Experts of a small language model: 48 squared ReLU neurons an expert.
Below are experts of layer 8 (counted from 0) of a mixture-of-experts language model. Rows are named router (the router's row for the expert), down (a neuron's output weights, with its number) and show model dimensions 0-159. Each number is 128 + 24 x the weight over its row's rms, rounded and kept within 0 to 255. Numbers have three digits each.
Before each expert's rows: "comes before" lists some tokens at least twice as common just after its tokens as in all text. This comes from a sample of Wikipedia text that the model never trained on. Tokens count by the router's weight.

# expert 44
comes before: " the", " he", " a", " his", " she", " an"
router:120116104095105139106100109089130123120095139113146098141105125086172151099108127113094129129163109109128139114139144137146137115131155107099145120128096168132173125125110099154106108057159126123114118147109087145129148101092149073179139149078164113141117142103103133100148135101130189150139115145133128085120123130149124118106122131140125140100144138137113138105119101126148113151086176129112142051129117174136143138115124121114124122091140159120144098128117127139100165056139131
down0:115121122165099101121092130093121134114151149091167145131085123139101140125144110125171148128128145150131125114150154139177115165117154158115136166082117092140126111128107159137122130129110176124100172141135151093146119125117135164147147149124114092118110124118123112125104081133134117111109110116127099116078135121122137121107161086107115121082077149112105186114162148135154147131122169152087119125146117107116100157143131100176088116155138114164151125104118105150113146070069149
down1:117138138158132106140117119145141103136103103139102119113042159139107159137117155129100117143140137125115141162102220107129125132112118157125148171104103180088121132155136101095127127096126117168145121129185135141089113136142141084133107165170110118150158163103160102135120116103102107108107107147127112108162118126150122116139121134111161133157076130146130115150131107136139095177118131143114123118147112111080143116046100108153123121126133126126150137118126098124122122098136122
down2:114100122096161134118118148173108163141164133135139089136093189156144149170138110122115123111153108121117144175150133095161108154126148125121144124151094128108132114131130138131111085147145136132128139157156172149138111169091112130152107161137147139167134130153145137148172134132130125176104141139167137154142126149123145123158172106080106093155162088122118127122091149139085121156133078118105129139111135110137137158155155094097080153112160144136153121137127146086165092095123169
down3:194135143109143090131121145130132133072154127124166138108110170110131145153097169160130098163116119076113082108158101105135086163148142092138105102151078103126106095116151148105128126125095153109148114131120139123089180202109108123115118162136126137111144085169141096128109149107108104143131154063126120123105114132121128113139131089124135128120152120114199125106148133126127122097139104150140142164143164123135116154103124136157130105125131153138129148142114103142140098119121118
down4:143109106139145156165087117147105126133104151117140114096135118085095074190134105136102095137116173118148167136157113145103127184105167148129118129135174092121129149110183119147148092147112071113086119117094105104118115116121100148103145101147160162116121135112164144157148111140130106113147164153153132146089178108097186163085123107123149129145140143133111145083140141125157137121148114160134133136143131134138155126147120144114132125111115132146133090161149123088150145114128111
down5:097137135120094119095110087103113137107120141117136144165081065139120152133126151129112107124158141112116122167123100112134146138166110140105133115063123127158113110132123121117116160113134122081126117126135112099094155126123144168111147090134107158099172146149127163135151087106111139092111119153125134116091140091127145117111148170124156117132111125132123167148118157106157115128134121061126150117186097151132087145115110119087143119137114110103138134127122104130108079158170053
down6:096174148170136123080099103122120101129136168117186186161159131153116129162091127108109133133076126137142130104123109090160123143126118159149154127153096102111120111123090132146159105138134082128117091138142198095136137148139145134128144139132134125134110150147103152127099153141135162110143142133159134107180097115128132138106133151143179125186094118089114091175161129136113133128134097185106115112129128127144124125109086116141112155134132126115124115130126105145141106171107096
down7:122159121167159113134123155094164070146099122127151108137102105125156134115133144103117124154160147139092102133129103163132131103091138121137136135116077138155162124171122171113133113116152111157152107107131124130123098120145147083146106102093085112144110095137149114129149196188093099129103127107145104147121151143137148186102123117147121104152099144137128122120141121108113159107130146128078124102097143177162117117097145117163106097114158163123142082147108144101100125154149118
down8:150100136066121124164152137135163128111135134168133107119091147149139124124146124088098129149147138128121128109142173147184182119139150138122142099076148149107173066145094138117148140177125092135162162139136117143131143173123143119149139146117133134120138104125156117133111137114115109176112100133137135104113115116142159138163148123151082144105122158165106107132108159089102120125133101100078106125086187069137153133122155114103084147137137142131128121144145112129122158109106110
down9:164105147123132162143133140129155130114093141134154082148154149099123146133117151119115127115154152094126096128141126086100119095154110105145084118121133117119169139093135146128137110116159136135128104133143173150083128164135091102080086137126109158089146081111105093085145116146164119134155125154133122103121166118088133144120092119174139171122130147065126109098143143170132174125081136140110113107092118143108111160144151159118094119160127150146144104183152119112103146137136145
down10:145109102120117116143149142141153137125148136165145151131079133157149145125130137100122119122132120122115182139121153113136151140174135109086173148124149173119156135113125121097129076083107107138163139146140153112101144137113123176117108145124137113127115165142128114139128102086123079198150146143110135112153158163071090164088115108143168107137156163106105127167131154132119146128147100103126162101121163099146148077111135093145128094154143092093148136161118131123155146130152104
down11:156101108140103083160128131125187140136119093142135107147116106076168087101142106147092124151132108082183115125127138149103122132144128146096110111089076165114143124139102138145103098122139160148180128136130116175078112086092102159123134126137162098151091148129092125110125127156158093113109112094124153075156108136144123155118109158132141148112124151139128144154130136129138125093093138144117141131143107121119129145186142090141106142109139124174112128147118185128134113143140140
down12:173101145107157104111144101100116148162128097139108122119069123138136115162128108143120122157154131148116159110120106095159114113136108132149126150118132164137164136080108100155093102112123138127138170112100109163151080117156127118137153093141126167130139116109147086148118100120143081175116112089121132155168108166139144140097102131090128124125141102101137172124115125078161109134093101134144090130109089119161125127129099139105148102138186133125122165121136086082112107111161155
down13:126107093109109149152136150107166093101117158065106155109123092129102121106113151125169093121131173148108122103152136088116140144111114153144108131146159184149100115105125126142108130145158108134109123138113156154123115106135168126122066120118157107125107108129143118131106153161120134095086083145108132127128084103148117102141107138114176089124108146099136119107113119143095090163136139112111082095102140130132159155136109081179107113123180155108129144152121134180131122099124107
down14:143115138094150149126111159100118133124118139130138125129132126120126111157092106076136135090133166159119122113113170074135096131087145082127123078097095142085159134133146116115138128141146127149108083089142135118150136120114144093138132166150130144187107113128124145153118106133127093127117120117150114151135161090181114064166157102109118106146136154134134127076146110141129126105123117134129138098105108144137152103131186097194160119109100165146168138156121136088102126114146120
down15:141160159150141151138123134151120101113080125108106108105070127128121088156130123083156152105139138139101127084100114163077115108150140171143111112131169134128134132166151127075156128111133080139140136141123146092123067125128160155163143112130100135167143156114110134077123127137125156163111121142123125131102125166140113125137119113126115127099084094100130136093170102143111156139143085183144144100117147157156116146113151119133101149109129156165104107168137148106115154085144113
down16:172110140160122178119161108179200150118113106133131126142109134150143166145115121113147113152103129172158106124117148156121083120126090161141082156126109148176150156132127139137142086111116106101119099126100178121165100106118140114079138168117159154107118094109151118113132148123155081099131123099122114128108156094110129136137119132132121139114126084137118167162125148171127124181159135136111110108106136118110135136127173108068122148150154146120124113132127113147117108136089158
down17:122144180121108139113067151134128148134162182157097152175099117175144161140090116110110140115153112118145115154104145106112167130123150138154116087111106118164148145116170121109169127120137114119147114122134120147131116123087086160093124108126130128169073108160172110152125119123145145115149088135112119111065082145115133131150148105115150119112083169103162137102118145130091129121146150085106145108134117133149117093118113129144154128131106121115168143154107168096106114107138153
down18:099179121105154130104126102096154147117167162092132126118111163116149111141118084143096084158141129117117139115164143111112119114102123089115121108112134113116159111145092161135130108139140147069127122136165117135117145146107147168112116156137107149134156133139133097109167113159133121143150105075121169175140134093091133094133127118147146151173173081117179164109107116131129166174158086127070143140094153134124146124106113120155150111120140159143127124129155127101105099159129120
down19:117113169165123094127151130095095100131101145176123115158200113121135117103125180148108145138138130126115082132111103137160125123157140102103080118136138112072093133110101152141125151118136110121128133129141127121149135109181127159113078172124133129125118171083111097097164085092132096161100144137158131095143120109124138103099124126148102100144133123131132110135105109111142150133135131112122158111122124121115153150102160091136146113139115097113146151175104110094104083118061120
down20:128149119132147105138126143139133095162135103139097093156086172106184088141076135123108155135148138151084129154102104154149101121085136101100124119128150133123132125133090126103123107158147125111132116120095133131125163100118142126122124150133141114147121109159125125117087145162141127114107128159123156137141139105116138095113102125099119141160163100069094094124140085140117157174148134081133121138114211111077132158114135112116121145122125156114104085090147146129159131064117149
down21:139124163134130129145141141129135148109118165140164121128139123129170134145113158117122090147116095170107108121092157165151109144120119110139112132155173110136152076124143181139125135142109111116158135143140126085142163147169118129087102150123082094167146160120091079116148144151172099154086153153122110134148159131150101124172088148160139119121128167126090168154128126141143117128131139131120157104120044103095125104127107082147132161135116157148155111148126111137116112118129093
down22:210134144145169163143131112123182151114118125120105139094136147056150125110170085153142133094139128133148161169146162079095151102135102142114123132131138136118119119137175112114128105127155113129130121114104095129163139103112187150159152138125143142147111139141128130150135159138137110124159132118108151105114100131112119111109125141089145115075150171089143100145145131092120148096119153126092134154080141102105145108143164134137127119121066120136148109139132092157107119101140150
down23:171120100116117160175113143141148134138119089144124133112076135144093155176107169085136176145145169120094080148112121140109109114101170119150134156115106129107140153150133179118115105142139111140118120135099140136113124107109151117143110143135088123087128125118154147102142187086125133133169051128150164120153131136144136121115117161116123141116168127092124098140090144125133138099164157140166101138144109134169145122108153089142148128081120110146167136118135086126110139117132114
down24:118118106158144126100132107136097118132108147132052073100143093169132119147119140124143083104135108125126130165129171142158097120096130130135125092155130106114124131153122125118134125140164134108129122091121094125115112095182133133117117151125116147117141185082167090091151150151113120138085116144131135092117138111167129146107157111084125088109078110148132111140129140139140110155114103097120164150100163096084144131108138127151116106120116109099142071090133099090155118159131098
down25:170131108140156073128134143125167122166075125111096082125135078129134114131140157134146149121148130181117140156088091150144126167119147137133133152139110109139158172119140100130148161152113163114133111114132129126132111133135161112152114073140163122110142144134132169136155151134123104101148143106119112166125163099120150141128115133109161134120134139090113097148115091080090139140141104133160128130168154114108078100107109130138125157124111080167130103117170102191137128157101163
down26:121143134155156121147157087155134161148123104131146150160111135134146150128071123093093108122142136167147120145101071152132121121136125109129167092153122134139121114162175140089121100139106134087105138111156119158183124122133133156118145157078125138088133130142144108129140122155148122157099126160087154132141143159124138127213150076086168122119143125180098111120125124122152123129132181128123119120144107107122175095153149119128112155169116121165137111149144127121121138120121171
down27:128099152086111104125125138122106172131112100137146141125184071127081094139149147140157129151104106122127127129131124112135141125134113102068183128152154120127096097143140159136149109115142142138157132151119127146133111132183111086122134092146152130153098128126130133125104109141146135130128069114164107130128178106187122078095146152092140118101163144169124134074139115127155130127143120147136140116127148108111085122161114185139134088140159111124125096107120114106110163132087147
down28:144133097146123136098146149107110090118138131111072154079153145116106096109151075102105148115116120115159123126151131125141088163132118103107133097140106156145185139078133100097130135146141131098113133131161073128145118162099111155137131107131125129095151154098121191132118107130116128074132125156147137123111109150150128169116168122093126135119078147170123130077093079133120117125115100107129126148125163160107102139118109134150139127099131122133116175152141151101145141115187148
down29:099160134144104131123111182110096132132166124144117115143102146168140171104126152160161120148095162085134121146100103160136127176153098116134135144105146120141133134128135161119111112150096129133119193115100113098134194121110109142133129072134137126114154120129136126124156100122108112139169135113137139175146110108080113119104148154140152147118127132120167179102120114085122153089121148116154126146156142101138130082176121139113114131188077133154095124130146106139113129113111172
down30:098144124112151126135134145145147140139065094146120120123154134100165091162107114115110148148152122114125149163114155105168156139087082116131122136140134136126140080149143135122125081140122127068105113156148148114137120106102133142157129163153138118124137139121179076123134157170105146139152121079150161119126106103173109101129110097103143144137109129143163143134116092180101083131124101075133137150138127113136172127075156098120110177114098142128125150129117113150172135129144159
down31:150156141103124087165113139125153134113104119103105106123116110080138140162113092080104105131108118150097133145099137147184097141105124103095119154133124143120097122159149156111176090118125093121186118135143135125132144157166183123088153135162153119134171116128103097132153133163129111125116131126133098128073152093155113078131078132182116130125139139143119143136160105136086141166133119146126113113129090097112131147128152135118121148086142143135074120156123094142115141116145098
down32:132121090119165139147102087150158138107132119099150147113109116130118105126145122174159132113149110112106185094148128121126145128143132125116140132102206082146134158155113103115129134123140132096132141115128121126154097114123130145148108103123091138120102124145161118114124118146142139137173160105140114160142161078100108106123141111131180091146105112109120144126095093155165091103124142088150154135104107136098140196127130141164129110102184124146079104145107132060139106115122151
down33:094117153139137119184127158099142151126126130122150133116019127145148107144115164127112113121151110119100121076122139128144111113107137139126127144126154089136155112081135131141149143097123143134122150113132169148109118135128118119167120139171167130120130100130078132150139176132141149105124161112123136123121129147165116140167078105099127069116148098139165099137113114135144082160148152144141145072141101118158122094156135155111145146108166144121115142134123108172128113158141086
down34:116137110139132122119139185149110158134116075121156150089142121103170142147144113167137152093110109158109137102116176101126117149107118159125113153119124135144164132141104137122122173140138080158094137085132127139118101158136139106142158130171120094136139143133088166095148138108080153123123065113148114109124134145142144113104155165140085164154118129111124111138126123174125140117129056150133154150130103141139139131133161095128090097156165091146138165119150086116116154110139106
down35:123142134093132112142151137121124117105130147154148156155170149089111091135091145137104123147087123137117110071138156125132164124136179123098111105152090075157144119158113132131131139140127149127090101105166129152114123117097102158146142101158064070129106110115114158160183151176122115100143123121100146115152151149126094091158138126089115119149159124128111105119100123165153152159098129120148108134123149119158112111105136159106122092135117147088141145093134128139124173137099092
down36:154129163092112119109140148153114139137106146145126165122090131105086110114168134186083111132150128118135114117105113145142116089147072134142127116166143134129181141088118141138149164156084112105138081151116110152115101139116126122116164139170137148129148141089117102133145124143120126136097109134078164121134144132176159103082172154147150149112125159181132122164094112135120097111133145097088150118151153165098089112109131109119073135124108123126097142142142139099131112107103112
down37:138176155097086158127135138130114158135109109136166128097101094184167168113121100111109128134125111081166132112118141111112127142106124128136144136128115147165181139105093103117146146121092113102122152146129133082088179161146125067098123110135122107126176089124101148130122117144133118154107138120151127095126110131126091163113165121129106079107072105124177144137093145143108130143069081126125107142146137146147132130115094121130129141141147092127122148127139112148176107136148131
down38:134131163099123116138143140088097112126135179116155125116091123123095138158137109131086172135151104116106121150094104146140113112089095136149166071100159140102158060114137149093083135126102118101091109131134103141128138167117093142149145186111103135151119099127120127137126143147140155128156123111121165124110118133142134092141138115161143105154109172088142134095106140127114112165147149098113135136096145132087146151108120058117131157114153102145125118144095124146131134158076108
down39:058095140140102107097127142164138157116132117127111112151088119147163173125153193112138153105119129147208104135098113095084132118154143125158126131151130147130111143168097149115124118132142088147195161100158161154121150129133112155193096110112138138111100152143133124125141117134140132088118092167140146131154125153165162122114133125131125158131109118150129120154119105146083128118133147112135126128102143130103095135152157091110141161098140153104119103118115139126122107128130179
down40:106171108116138160123133145143159116153152062147129186112135142160181151122099084091119148152132139148100108158112137141123143104120106112118115116129141148128117144147131113129109104136113139130149154149147165075155153124104135111143078133117102168106133106187142110130089171110129101125141089113134116098153091159132105150129173121126095112146132105147091099148114103160121117146091095097119113137093168138115115129153133088161096107133151130134155111127109166097081153113121130
down41:139129126136107150137135117089137132108104143150097127117130138105117153130158192134142147109142152107181107158120146130145134150117134084142115156129157106108098167130161098093134110167160133117144116117154138135122140161110107178145097084121104133163060118113103092151117154136098129124120132113120120114128163073098133123113091136119123128089138101136087120141136144111099087121159118110127137123156103108164102143195146132092091119153116102110078145154152190118131111140136117
down42:130119130156125117152107143132110134103099097164131138142130156171127091133097134109089143109152135135081135169130121125115134122125142119110139185169169097172157093168137128110134195150144059143134115126139082099153160132132117100114127141130067167109136097103119123145109102116145147150101115133132083123158124132089149128123098119166112122155128139134146155129135157108140156125147204126141146127092113130113124122164172106109116114123112073126136124125154142128123099098145112
down43:143119120143124129161117127106172141109143112142125111086063140117119168131152145094110103147124126121083149112115131118124155160110088095122121141115108177141131132151177127118102118128116140150133128110153178108143134102107166085147079186135124114162160110129131143126091125109113120141083134130120130144098093108177099111174182126118096109121110136119141114103109086086142118121104121104146080097146129122131108138099171065153138136114131152132138088135131118147151135089106116
down44:131133146113143129135130197153128111114156092117109117120147149122155125110181083124094105119140145140149143155135123168136134149132102154116148103120108136107110139120143166096095105170138112137118155112155141164147101132110115136160176174158201116126114118124134136108133147174088142155118101121137176138135118135140157099134174126141169150109152153162132160126139130133119121101156160086151170163115175107117139143110170088137094143114156124124128121179132123092090118137123145
down45:131121104158107167115091085137083134141146148130130119132118115087167109154128155121142115085096116159108116112162128104142107171136151075140134127086148133122127112150160108178128136100107137110107136074128129169149118106182117122118109108125154141131161172155115149147141091134118108112109125152143110159117151154150122098121113144076116079147119125108099133133112132135139144161168134110074104103143130157074132137155097109160073142112135132145109123185104154121154115136120132
down46:181113120129178077079152100093159115113110153132134111173127124154111112122108128093113135125128136136128177163114141116122142108127108132179114120117123118101135130111169133094140131112144132131129117079137157092161125111124123098141101168117091126129153161127159092131137075133107108092105092086120146150136117129115133103087166180153123145121119134122146078136141150082105119120150100153162123159116138131144138079122123145159140069133137125132100143123149163150161137150117174
down47:120149077107126146134128156079128122111164166164115124138106134106137126155122150149068113159092111164127142114121126150165099115140105131111136130156110099169116110163112137129159141207107096132168147122162131132134126110122161118155095129131133160114106122095113104166167091124128121117120160153122142140140161113141120131118143091115106133097180112102105101101116106099114195117109091146101183156134170132127095150138129130121163132107087130129095152144157129121125125141117104